python train.py --moe_layers=[2, 3, 4, 5, 6, 7, 8, 9] --router_bias=true --vocab_size=8192 --lr=0.00298 --batch_tokens=[32768, 65536, 131072] --train_tokens=312700000
Below are experts of layer 2 (counted from 0) of a mixture-of-experts language model. Rows are named router (the router's row for the expert), up (a neuron's input weights, with its number) and show model dimensions 0-63. Each number is 500 + 25 x the weight over its row's rms, rounded and kept within 0 to 999. Numbers have three digits each.
After each expert's rows: "comes after" lists some tokens at least twice as common just before its tokens as in all text; "mostly gets" lists some tokens that are sent to it at least half of the time. This comes from a sample of Wikipedia text that the model never trained on. Tokens count by the router's weight.

# expert 22
router:489514494523548488488497497489525531514487521448538498512504541512547504476448514514508500504524494488453486449537535523469527452474514471523490509508486499491485475481519482510510458509471544
up0:489484501486467502462513464536474466547497498490474498453519522544503510507484466503507508484507538490505467478523474501467521467468471463538482496479472520563469498484504498525511491488511501
up1:419484514513489502518489482511494498504529509477491527513541527503531502534466481444516471472478519533506484490490502509501508482487493478480530484509501530475466486533519505514461528509516491
up2:488492517502496519475522544505492471566517505495499526475487494462538503490469461504519477503536513490476563496514503571485506493501519522515454454546487522564469475480512484516499476518460510
up3:432475511501497473512512517496479505490525467493508548470530523544508504516457498525497415500528537485504501460542508537527489476490519469502498476491491521499494497458521513507489539546509481
up4:502468495538524503499486440509531528474536536533517503513586496511485469514457475448528487481471487492471461500522499479471500544542478504525507498471476485508478499483544518506539515468488471
up5:457535468474550531484505536520536467534504525509515472514485501506526484478473508518522498504496508527492523482464527468531516524538510473455494507497516533483516466502474490462478499531495518
up6:524483484539542517495485498450485548452566489512519511548528496506525500459473496458487485519529458503485482442530502515482474478454501512530480466517504474511491502491483511487534520519508477
up7:505485501570490491508471488488532500531473499516496521527490498499485511489479482507536495504562490496495508521499541504507524499489501463496535509548497513500513484448464484504492497472508556
comes after: "-", ":", "20", " Binomial", "19", "Scientific"
mostly gets: " career", " population", " species", " JPL", " company", " army"

# expert 3
router:530512517517509542488513482488483499477482499479489496518488535474496521520541454476477535528520500489483509496511506506490529519479544485480510490491470510480452492492534480524524438494489547
up0:518463468498488497501515536517482507484454525500507474482526510458507532530452505477510563451474473530521486504478522466498513472503545506516518519502498556529520504499519534521469479491500484
up1:510502499524506490517504485526496517503519524492492475498485515450483501524511494501496449523508511478475524523494507529515496489517512502504497546487459500464452495528502528536504488504491551
up2:483461527482452482501521512444480527518524478483486505531493503500517493524504482493505516491495466474544494508457520476454462542493499538535495502526497502507486502450475499531499489525558473
up3:516526503451465467499500448496501505474476491497512473484537510500518555485533529505514542500499484514512493477514512505514546485481511517490510529469499515489506521476505501527496432507538532
up4:528525470461544467507526527499470468481471501525510539521483492517516510498480504502498494456509461500495495512502490522487493556460492532492505498489508480500532481494448496551532510543507463
up5:519464503494524477498487486515464483479510516509480504499489480450527510503519487462502489507516514491521545504506489479470512527454507494477484474533487551453472525473531545554459529489488534
up6:524506523521553505476492513478521505499475511521473499563474509514477501505496503504480488502511498487496567499498524518525538488494462491518520469480498485484521487527494458487516409476464512
up7:490492506482541534519507512515481486513508478484510501505465568522465487528534471501508524520522524531514489538493511518513506515518527509496470455486471483477538493487451497492515469479447527
comes after: " B", "B", " St", " G", "b", " b"
mostly gets: "ro", " Italy", " Stadium", " Fre", " ro", " San"

# expert 26
router:473522519518518535506536461518505532510494477460532499562511523494536505544502533500488454489534514477425497524497481483572479493485498507477461496503456485483439517516509490488532509464496516
up0:516517500536481524497521525511462510528508506477497517545508484489504514499522479482495481511488526449489518500531528495506525478477514476501491510474463472482449513498492483503498495526497496
up1:479500469461496483482523502490490536508510504502467490527514496495550485535498473500514468520447485480499503501468432506515460489525443503495491527440555518510497503549538489487517475475493479
up2:472513586503530518519478493481504518492489487520469511453482517482527524504475435506530494533492487506503473503515466512520504525498476528531533454494543506536461504525504457495530524481548472
up3:488543502502461516501508498526461492501465498508492459521534509517489480483484484518469477497462474507473473487496499503528502456519499501453548499518492499537460495488501520497497504489454504
up4:507480492486521518499524548512503512496496523486499553509521528509534570532428492493524480505526528453481469494549457499477500470469504423493496496538486495512509518511546492509503518524462514
up5:478487480542528490466508524490489523517495531508496507511523481451519487544485471490513507524490496501484521514481504565502497474468513533489411504507491496480514517482498488491505479500439503
up6:512498495544535466470481509472485501498502462497504501516503526502526508514539508531482529435486472494496506509512524495550467503532520480518533488435472508489459534472516464505546496449505469
up7:498510504533501502515479495477529486464492501533483443518518553499551522555488494484518488447500527529467496507518488478491478517538435559519484535513436488472533482528530503491470479505480489
comes after: " the", "-", " a", " his", "==", "'s"
mostly gets: " con", " pre", " w", " death", " well", " pro"

# expert 34
router:467493520473500482495496461500487513489498530461538507496509516491510471521522457517500502471492436483464506541472514523533525527529531526464526505523500506517476519477480528493492475513501540
up0:448468491503472479499540476462512470498461515483489496518548491497504478494471508524473449505471476528525514498453511524512491475484503471471495512507480495491518534527481454468506508506494524
up1:501481493490500529498481490522523526509489462506511496506521489480465510521471515487511551517542500501539484525554505530548501461514516469473530548482535540515507509519445480501483514525510485
up2:493476549500459533496529470523474494562492509492504478496475463476501462463504488516506498460504464493517550497465480490487482556450531469522482496478476470516508471545481517489478511501521500
up3:493506524524467500466555448484511537531522515554518515530475488455464509501499460453529447497509480477514495509473499507499551526467547468502526486493531526476485473483490481473473486497532473
up4:511509518506472522529533512498498526476464509493484528489478493512579524517562487496516477483488520498507449462481583486483530520534501464524510508549516508467498473480487505488555476495491554
up5:480529482497445509490474478511469481493542502523480520521507476489509508511471518516514546515498456489483537483489482460469475522533524489481485500511526504540518476451523509497537491530575497
up6:506499470483486533475467494482476509524443521480479520533472514500473481509512519489510470561429541520542522511489535504524493486524514494492525514502502511487487511497531517535519471493490539
up7:522479466498533473459474502488461469496499495516477498488518504543480488471504548531508538514496414485464466490522488489453495454484506507533504481503501499531476542473487529479518480480491540
comes after: " ", " dis", " sy", " m", " K", "im"
mostly gets: " P", "p", " p", " Sp", " album", "P"

# expert 30
router:485488510533547480503515514488479500546478478513496475566513512529494520493496522498494522516509504480483499500498510536502500454519547522476503497494477488514491471489483507476516476556515486
up0:537521538525485489506536521486459517506511492539481543467530500497489469496483531499481538516514493489511521511450423492536537496505508501498459518510501518483538470455512493507537462497543501
up1:493484464499539475518561451506452483562530489496510427508509468477526500436519503498481502498491511474511478504452478478489499486527515514506504480513521505520513476520502450512443456524496497
up2:514475487557516494467471481454519515515457447510500527533516549501508575485475482521507508492468514524530500485498500511504514449475501521525520511470486513453471450517493504493495477556496512
up3:522515528465485522486514506543458478537501448508533498519505459472445522499476524502521482485509478510492506474520504513510497507489529519475511517528476541501475474492514494549514522539518462
up4:481512554511501504487463530544476499479500517480473534519465489447474515504497460522522545514490521543499484532510463464507524518503532513488520489522496521479468521493522465479472518487547508
up5:451524502540492508509462488487484531476454504495528494512511504503482543529484495491482475505482528502502495523498495510539453492490503515498528508502489489533566478496521482476486505500503497
up6:493493546493497449489510501473507478499483500492502517499513504490486525539480512509530485521478518455482483514513486512529507491493556501541531506530447520487494545495506513513507518531538531
up7:495466472450498534505515508531515512509529521434533495495553453540514515471515540436516490494486515483495489518498530502553471464551544485433540470470483516486482481475529471485464538534507542
comes after: " D", " V", " L", " d", " l", " w"
mostly gets: " con", " Ed", " e", " road", " Kar", " Law"

# expert 27
router:473471505529505529495523458494472527516472520477516485493540526495534509506521486502499464454483463511498505543471474516507500477509516496471518485491472484489439476506500487473505438540452543
up0:464531517527500510514502517523509523476459506517474510518501541488494510497530524483524570517483462500479499500487493489546537493459480530484558463457496515475469523479499477503531488503491532
up1:533473483511522534501505452455473509518483519497515509528489479507485527527499441515511528521494488464507509484479504484454552501472499463485508527491515537536437508474533498481503497523489520
up2:482478485506499502529484469492480517507530493477504541522466474537481490487464534517485531472518488526486493490503489542468474518507477556494497532509526551498462549450496492554471503481525539
up3:502489534526462499504486475508513510475517525474468539540524509489530491474448491574499488469520527511524487503507465520546555461461499481532518490478495524494465476496474490442474527496499507
up4:460522492502523517536518479455468459495550503502532488528524490513499525490440557492509447497495519555504474498460534479486494490504529500529515487468469509516504520482480502505496471553460502
up5:491480503504504504487524518451502540490481457542472494511493533471485534508478510496496496494512488514484509506518516485496473483500551547546485528516507520487502470488521503491503512531489538
up6:528469521491515532519465463462486537498493493532479504504548524510517455528563523504462512497534490535504481518477493513522512509513552513493493514546480480506511480517487507502466489512500500
up7:479482478459481517514511504518515483511490539453518512446532520484494488484550508482560520477475492477492486500466554526491505544507505501535502494488508481500479465506513475502517473496458531
comes after: "\n", " |\n", ")\n", ".\n", ";\n", "==\n"
mostly gets: "|", " pre", " Ab", " pro", " rep", " w"

# expert 43
router:493506500484523532515524465507479495535505509489521503502515510499480494530492533502501521512511488459488490480512497517507471434448518525464495489542470501513498448457504470464532462497513475
up0:470509484507502506492501519514439538482495520539493516497544498449531503495497507489457524510497507510475485444448474514535521468473506546539488516535486466496482504515450462483501510498519543
up1:476465509464493506483497496456490508500510503462497494486511485461498501505489536477475500448488511510455525521520498517506517497491509523515541544511500466502543507516509528495527488484557519
up2:471465506479526564489506465465470504513473525500447484492533509536536486514486497521472463521468453519525512505484465549507517482513494528492522516532557506465482470495508509474486481511508503
up3:545527502509537513533479462518502518454509546535467503527537505464470481521503466514523483470475495494538479460536493478511482517537505506490522484560513521476491524510485467500542511516519495
up4:483472512503533525556507528516468531523460472495468521502496520488483533533487484493493479508520532495491523490507508516480521468476513518516442453521520490473477462510502487494536518492537515
up5:439521495476496520480483486496488473497518514511465469538531519510503481465491497479498521488500494504460505501450483513485529493474474514501455461476498499455465512511499446455459495483522444
up6:509515474526547502516488480468473479517504555462522495524526506522494489488476500524483479527521505510479508525512538502490500474521553484514511495507476540515461500477472486527501487517478503
up7:450492477490492469492500494524515493515503516526503496574490497516496484488486503475480508512436458480481537485544566482458497457509473514507491525496516493495497480497481462494580525534504533
comes after: " ", " (", " $", " Died", " m", " −"
mostly gets: " Dr", " MPC", " five", " Vol", " r", " d"

# expert 37
router:495475501541533524489494436526474512525518533488513473510498532529501518560516500496461503474526476516469541488500480507506498498481526512488495521503435492506496489504503502463535469497502513
up0:504459544501495510499496455511491537494525538487507473463519516478479496507469539463486509451514446525485543499492470457507513530503483474497510440479500535511521469498506473503493475488478541
up1:507494529495483441525537538508481521510526495496513494531474524489507504538458482497518540502468492464483530453500533532495509505509507483485519450529461517478529489513493510508449535505498496
up2:551519467545473539483570534516477553512510485522521471473473505473499514522522479480468554484509523479512510506466495511485489525498518463470539516514498504524456543519495515498508509510533469
up3:497515500510498519492501458522494469505509508464469479493472491503541499476468469512482472483502530538481559469493470484535505493459485510508514471482496494503480521526496537496476508507497488
up4:497509518528511502489539484504499528518508525464483504496479493515463491530476500537478494499474496488464533478503472472485525508509492554500495465502508475501483492530549527485522480467481529
up5:497490482503469521529512475545488511519522504514495513504482542511509463549522467515440453528512512491488483499471488474480489473535454503522485493503472524514527509557482531495530485505473542
up6:442497472475522458459532437480509478519521470456532495475533498479495525588488489508474472510506458509510541480520520476522474554483507463497468550509510506503511509486522468522472483449477465
up7:495508466517510474516512484505478554494523517518515466523483515525505482469508476529488532554493521502505518503481476482513489501504487501491491509492455492530527492505454507456491530443471483
comes after: " m", " M", " ", " of", "M", "m"
mostly gets: " Tom", " App", " sc", " Im", " Sam", " Mer"

# expert 40
router:496509482549508534520503462479498506526488515502537473531522524476530473473484520480511499441477470527499531501523544552484532501465517453483466492522439504450475493430490490473487507537482520
up0:458524501497530513529476534459513479534474529512517528493503517469521518508510520487518542499522502533485523526500481508520481496501476527536511492531456496466524511468496494512448490487507536
up1:492478520485504503498538462493474506461517483520453518500480537480482498523494522493526541490525513527468526504494523517527508491496531472484499522495489502521486482525527426554508490522528490
up2:481506531465469516478491429488498499551475500507452528530490488494512527506524472481485489528519437511504481556529483512471538487469516500518469505533494520498506495496527503517522469477531492
up3:449465510494536496529475483492515531523481496509502481508510528459528508533548500549535465520510447520526522504493485482516493486468467457517494515504539518494468486496492527530467459490508514
up4:461483507458474501457485517494469511460497554495504529496521510515509508457531495510490514518508486504488503503499497509506459483507463444538530497516540507529497496511492522514511485553495530
up5:483542557472534488532573479523487538455499497482472504510471510499533531494513513468516486484485498478469497517506472542508460511450465483549500525469470519474521463502476522484488502547469470
up6:461482507512502533493506522512480468489532493478485482515507501523486479499458486533514500469482499493508571489506516511480506512465496475560543490508529514512497478523476528538498470471455506
up7:485500469495512497521480446535483499488503467481521493529527463517526533485483505524494491464487535494514525478492527544525488471515481555492495495527501550484480495507496477491495481537518485
comes after: ".\n\n", ")", " is", "\n\n", ".", " |\n\n"
mostly gets: " an", " =\n\n", " played", " MPC", " went", "An"

# expert 31
router:460502477534520512500518484506445522532487485529532469536507514493475502491493490518494486515518469497512483532482537531508517452530533524483532489510463533514468440470469504478518479546539507
up0:416526447462475496493443511474527499494517547468501512560456489498525486514486524521484476468469482495483513506472563509496490499531493504484516472522518526481481506523526499444466496519483506
up1:472465466476511485481490479477407539526455488515491496529482490502506527486504500528500504579528479470509522537478515522496465465518516492481514495504518519524479491455497497498483516531526472
up2:483512483558492516510525523469487512486512475527470485534547489521493517518456483557530494497479503489498471503496482498552520421510476499500498486504486505488481506481499450472474464501518457
up3:512501488505523511512538493536480525442480495493492433501511522520513509512489502463482516455525512463505485444542491479459523498494511483490505551502515482511495480514501546524478516473531495
up4:506483501487479526459468520528496539500500470493493490535535539502481513470538479519489525477472510458504507525502474514513499440544523500471520472488497512494516490531459486490529487474534478
up5:485488503513489456524499473531472487502451488471507515499505541531453477511520501502511447511521433481508573518494536529485478541489480501497513477523455514550521519473505486474472475528509501
up6:515573494524460511544504494513475492497490520535481505502494468478501501485475487521496527527457511495513479528498483488463518530495488478479478491540528543511492436498497476513517460486511485
up7:525482501512468498526503522492522503507488511495439477518519565527514504499533478470466506524506498514507532502469496502515527451499499543484523501443497527528528493519469468515508495511479472
comes after: " V", " D", " F", " d", " v", " f"
mostly gets: " series", " species", " JPL", " town", " video", " Genus"

# expert 51
router:487494531531511511532529495496508540517459507494542483533532508530493546517494521497476453485476514483482494487497519542521527411510528496506473467519445522482504470477527494470527477529494500
up0:478502497525517505532529481511480527508481507517488548517519502496507489511489467533535490506490493496518494487501522518472501499506498463478507543480460486502505479494495493483517498528457523
up1:498532497501507505516529519494515522548480498452472528526513533536505510518487468512460487483498507443528450476532525474495474500485506494547503519514520451509475482475469494502530508535526513
up2:472487512500523544531545494489489511476509451476481471528501539485487465504492530473493553495488510493491548506495482536507516508531525526446515455477488500506459480493515495495509499454472506
up3:501481511499500506499481484519504554504475520526488564504504543505506516490505485536503525509508556491476526482470458514523480523477502524533466521461452445491555520536516525497561493535442482
up4:481464496544516505528455475531508462533510527548498507488532545501506509477472506525491493515502475517561491475477539500463528498508526499502500513437477526471442475524505510515516499531491542
up5:487496502492524464495475548443450503518524500494523514483454507479538547496521472526478544507468477511460514466478513511477482457499545529512516489541460476485514495512526510489488491537509560
up6:520471497469481508510504490489542497542488493510535461495500460470504481504562525475465533490505499515441534498464484481484493520521492537492469515524499526526509531524541521484506540502523504
up7:525470471493543533514482476455432508480453484486502479534522495519501544522483462527518520488489521474463485507490498457506463482489515507527529479494488512528513508499519545516505475484541509
comes after: " R", " r", " |", "R", " the", " a"
mostly gets: " st", " dis", " int", " rest", " att", " Red"

# expert 18
router:503480536518485519518486428510496548509495463535520509514523485499522495508542517485458484481480508484487533528509466526512494460508512494495498478537501494461498477474489475485512490495513520
up0:511511477504514512522501511518483521479521496490519485524559557482543498467447559495517534496482461467497478499512505502444500509526508468510495497460537468509487472507530503498452488460518474
up1:507460501545460501510501531480498502511446514542507495535535459510506503511487504513483462508469452463481491515515491518509494501488480479498535480494460463496519515498489499534498467504540492
up2:518493456483520484514471523453487483466530481513505505488482490509482498496488482484532510508465468516469500488480490563486481460489513480510488489537483480487450518485521514474500484480453480
up3:447486476501466482506502501509485538545529502510527540529516506530500524518463480457518528529457571485501553509510485525549477527511492524524455481522494483483501497501494536541499513513499507
up4:491490488572511498546499499461481527495469501484546484508472517508505458514517505518508510478479459467474512483515505511481521530420519482471503511527493483548496538488505515505516513476513537
up5:490478505521511513500513492511495487486536537497460507501569517505496495508530514545500486484522535557531493491472519523516480526512524521480506527477503482498520450537518497472474501486554495
up6:560516480512431516488466527510467510519461478553524484498489527509486475481501496521510497520505524523507523474468481442530483459474529484521495516466476519467466514527547525518492474520531486
up7:494520525460494500490523504516506532462511518481475544496491471465492518491470483486504499529481503494503543478479490490518523461460474507485495491496554516515530510519508517506478505482477517
comes after: " |\n", "\n", ".\n", ")", ")\n", " Party"
mostly gets: "|", "'s", " She", "He", "Career", "Early"

# expert 61
router:491488519521538495498517492512492526502456518485514503530530524527471532482507504510483509516499512496480506524507519541508539429523546522488496470521475528531478473522504472539536504503529519
up0:487521477483501537552528488493504497516485496509448469511530544549508486522453467518495559518538488500503458534460501448504529544468481483530485468485464482550474474501498483472519545491505508
up1:492483519521521506522493483481462495445499504504483514500499486573501527530515519514494512492522517502513503506504544480515488507440517521493496508472509512490479525479489523497535502533528474
up2:526490514515516519516504481471450511536527509503520471474577474484498506483485507511505485496526508486483530503506496498468478475466502483546490505518513465499529502493486515517534522515528507
up3:506475509469505526464496479540473500523467492492481531549523516468482467447508537482521556488510496537482469465526502520567518496497485531473500485541491460504508517511461489503508473518523517
up4:532521498493503538514524507506513509547492485495529525519531463524465503504491510510514483498511498472518479486551500508534549478499513477504540506514460497501486469505510534514470487483518484
up5:492461477491504511490475467494529481524515515474544509486511490521510506471521488520512485487552534524497472500484500516516503516529502518522456532524518500523525516506509502528470483486518486
up6:502522471497546500534484523474472492502459483457526478496505550485536543555515484545468494505543466489517515512487475470527500481543511497532496488495475533498535503484495490532494490493523524
up7:509519505498519481547494540535498532508503511516511519466504495536459534486495493504482512500549541531493511488506519513519501503500466488524474497503504476495449505506484491517526496478446522
comes after: " R", " r", " T", " t", "R", "T"
mostly gets: " most", " Red", " rest", " best", " support", " every"

# expert 28
router:487494498525517522539500476536441547547477510501518488533480569508483471477510482482517518501499524487508536562485506507501538490553538548477519477502449509509509459502498533471550489518525537
up0:443477490520478449532517510495465510468483529547501542530499483492509491494509495498523462494525478501455474522493518534508511475512500509486512504541500511450525471478472516474519515540489484
up1:495526535532477505494478481495468552525522510491555497518501539483484517527543481495462485508480484554520501516482493501504540481515483498495470538502531493494519494520541488528521518531504528
up2:520472514506517550533544506466454532496515490496502529484492550533509492518501499510469498456493500476525477488472519503528543501512457506433526497505485543493470512533518544506515559511455503
up3:476468507528540483534491442494495475510485534462500506489509500486507478516498493506484510481487448462469550469464486538481505491503502506526482534523465522507544469458494491470492501494481523
up4:502539490483499531515494464477484499570479507484523477555511484515486494501519502497469488498521515460494518543475530498471541518477517485502510480493506472483510513531484485524507536486505479
up5:489521465528477513526510475515456483488457499482468473506517510459492467529507550503498451483465479498508515539508488542519550502528501550523515485509529511497471476507521485496514483511466484
up6:476488472469582524531478540539490539475490514499511555511549527493466458507514498483491495509519497498514509535498487471498513497488507492514510488479502492507491520499495536495465505515517512
up7:514499527491475483510507512494501513462502488505515524548468535477475499533530490510510502489510491508472511479458564527503505494481522551452498496456486520511525487499463479498485499493486507
comes after: " f", " F", " V", "f", "F", "\n"
mostly gets: " town", " ass", " Town", "-year", " Bab", " country"

# expert 21
router:494488465495535505490494484528528513510488544460518459537513495456510516525490477478499521497495503464478556496513511539490508458473579478487487522526496521486505500447500498472517488499500515
up0:502495498482480510494527521528462538556539498519495478512512483561530459507498489494470495486541537476490514494391463488477519455519523485510550500526476499501528513474486459490476462505513537
up1:466468516530513511529475478457497544524512561451480492509537489493514492529502535513455475512518517539460488520481546514503504495499478455498480479466486483493496480490512501512488517465481519
up2:495471533533510498533511514475459497488505502530472496485492516535501463509496512539519485520505490509506512487484526521498476495464533513497469557486523444522540481500514512503477476443564473
up3:499517447494484480501512538527443496449481479510488461484490494478515484515485474523501513484524513527544521541471459521458524551486509461488537500488518501459475521479487485542506493511516515
up4:482493483520515491459540488515464518528521510516476486484490485478502488507454482514520520548549499491491513499464496543541532487488490459473505466485497513503502513501490491501525493508505498
up5:448480494514482513525487519504454516521504466486460482557540516520510500485539485466522472493511492531506496515470529547513488487474515487490495517519476468516522471486493493493492515524440494
up6:498491462530505516527529475472473511501506501508488507554484510567479564476538525498516502520495503485488497504493461514511507478509528475514502490488475547533514477492520483518486478471495507
up7:492483485482509510488509516499472481487540482484462523468493460466504549493520506519536522466481476495460520522480488474544516503485539506498506469505496551509485494509479486501515519488485517
comes after: " |\n", "0", ")", "1", "2", "3"
mostly gets: "|", " |", " —;", " Born", " Phylum", " Clade"

# expert 59
router:461524480491553491477541504501442496496481529471486462519498562475550515511519470485477539501510516511460528487471509493496562473489507492495511472524474515532463441535507481508545484505490501
up0:497481448497519487497498504530495465509469495534480482506465507471541482468513482507460455509520474561445527496441462506477556495481460533527536514480470530534503520510448474491506560483515477
up1:501472494464513558515498486448440477500508536485475521543447484436542484533492468497492495499500497505481507500494497460473529490486525532507501532575520494532482501496494498553548497495491472
up2:472493489505490492496477487495508547470441498534479483569532517530498493527526493495551475469512503497507486524468514515476544473515457506485502494545495512509526463508489499523523491496499513
up3:498539472486482522504495493533477485528560468501463491527527457497473518475502487486487511512471466516510486526514501477458527480481507501494544481534525527535460447527548550499514475516491530
up4:497472517496501513492530482476444516513468462501509517545547491471517511493535514451462504486502497530495504538468511496508510480471504468486529469515528541500512518506537520494506516496468525
up5:482481526486508506471514488470499466510505482536512460512542500516484509483510510466495503491494471486502507487478541547505520551521546454488507516506519531510479494521524553466491476521508534
up6:529525499490553513526471473479476479539505476484473521502533511483526502516523454449456552541511513501505528494447539486493497464482566501503496523510501498501482503482508466496514481533515535
up7:474504460505501539518474513505455468496500547529501493458462518492491499501503487484528546518478503469497454464469451516513546493465526512462458533518497488488529468500552459480505551491542491
comes after: ".", "–", "20", "10", "00", "19"
mostly gets: " st", " million", " best", " largest", " Iraq", " final"

# expert 25
router:488524510489506534504556508497497547536475474504486500545512560537514471521531532488496519489521517526470508532458523501482569472487516491538493523556492524475467442487486484492497501503509505
up0:446519480482556508514524477489503487509463475480518526495483467544471476523444484497501485519494485518524473482457458507494470479438482513538488481526507516464512502487548506508551456500536509
up1:495537477521495513508461482509494490437484435494486453513488488464499486462445496553525508482479503474495517515454429495488563466539498544488500481529535481481511479461473509479476525468502518
up2:472500465492534495518517507458486542468506514495474514529525507517523540515473513501497518478498510485499536475497481514530506514515489545533532472469541514463515468467540486528534508543494484
up3:447515495541513475504463507489481513470435520467507518485508516508462464539511460522499467522481526489466502481478488498533535486510518470474511514485509458482539505475454489527470478513526495
up4:477475498486505519551484469510501534499473475476525472519554488479507511482537499516503520489517506537486482469505500486465492493503480524488505456464495572498436471524558482506506519498520508
up5:501442521538528490561484503504477562453491482479500483495530500506483489478474494504513504494549522506469542532472518526512567488498521506511478520484481488529469515464457517514505508515481521
up6:504505535482484530485480528495464491545476479481549512491526514529520471495516493480483501512546540500464563527514530518504523509523539510504541449503467499488550499492511484495463536499522491
up7:538523488485543531526559503483523529533492518518505491504526501548498489485481507544513502498477509492470520461502491464469488451520497552527464514470519519539508494508542526514500488530497476
comes after: " the", "|", "-", " University", " a", " his"
mostly gets: " She", " career", "In", " Win", " record", " Born"

# expert 58
router:501501525480501523515489502527480550513501502464503450501508516491503513520509518508482487459533476503487514523506495525499536484485489539481512468501456478509473465503492489510505477508501478
up0:555521532489507526520483573509480507504533478485534477472522519484519508524474516457525490512517510486516500529533490525534563562501546540495477490505500493501500458502518464512500465471504469
up1:488509494527532513480484497552510515528473453479522510497533483469481517510501496486494479484513467511490467478510523494478523452461504488538445475514519547502474525497509457529498512489519529
up2:511517487525498464535497511475491541489473506433490468485517509500517512504519510475481485500504510525455504522524471492462509527496508535490559475503473482527528520500485496478512466497471482
up3:481521495505508549498509487464466506481533490504481492496498543458492529522482483493519463506486470505490510499502508485499476493497478484523529455544471499518470522498533510507525475508483474
up4:544503525528484551534460512487488483512479515468450512521483508484507502468447521550500484524577497488522478555504491497479535484561497513518495534493480522481513501526519514516550522500481521
up5:487503502528521498531490441480453520547500466513501492521515499525460493502493528494577494480500522477527515536459483490471507490451515519513485539516469499505486493496503484479469463536503527
up6:463510504477535534490482505494456491521479528513496475489467481483523516502508504499498482471543501477546489499500481479487507478473479476458444509449472473484507502465516471462521508478490489
up7:464494480506489559506531504482427511514521535481522463460527457493532514493483497514560503521489513473510510494527475538531524497499509480518506470508518510484496502523510485501523525479499508
comes after: " |", "|", " in", ",", " October", " September"
mostly gets: " ", " Iraq", " invest", " fact", " invol", " addition"

# expert 19
router:493513493470563492517523479549519540526483513492526468518524484483552502499503459511508539487500516493478544519510543542488501477507571469512503459516485500492480537508505490486533468520492506
up0:513481512471546512491502564527486480494481526510503548523500461535507501519494476470526549503467474506486514517503449541521491492499497539520489503495485524484504507495486536483535509500478567
up1:487516499500480504499522522459511547474484513536505523547528432502507500433504449459471438495492523519462481499500518494523494498522489496474471465491502493497525482525532517499494515535530551
up2:478480484499496555553493553482475474550471474513496465512495503453562520537523465492470439453502506534467529509461520510483479493456484514518501522503488505484484562446529488519458493488503464
up3:508565490477446539532518469517481458525523456468465495477521512501524504459529495474523473526467482514504487513485513465500508538436535508474535497496505518486505505464519500510489479500482482
up4:506518538502516520489517469534473441464481510513485512492531492481504518477505504515499466484518530501475485476482504552501468507496476491435484463530477491520502531543496547480492509528467529
up5:486519510549530500508500528509439522516526468493566504533514504515527524506501538496525485486491506516486512467501509454502512482553510507525441477474498519430531531544507526494502504526484525
up6:488528532497544503486518536445508525503537471493467478513519528527495476486480477498457497544466523565494504462505533465495485483539539475458512483472493527452508496457492516478527481500447496
up7:515501508524472480510529499481528510493559482525495478506529492491495532518518460542528450523504536470477509491549518471505521515542514464550500453504514511534489489502503504531491515503486467
comes after: ")", " |\n", "0", "%", "1", "2"
mostly gets: " described", " Born", " |", " code", " —;", " Website"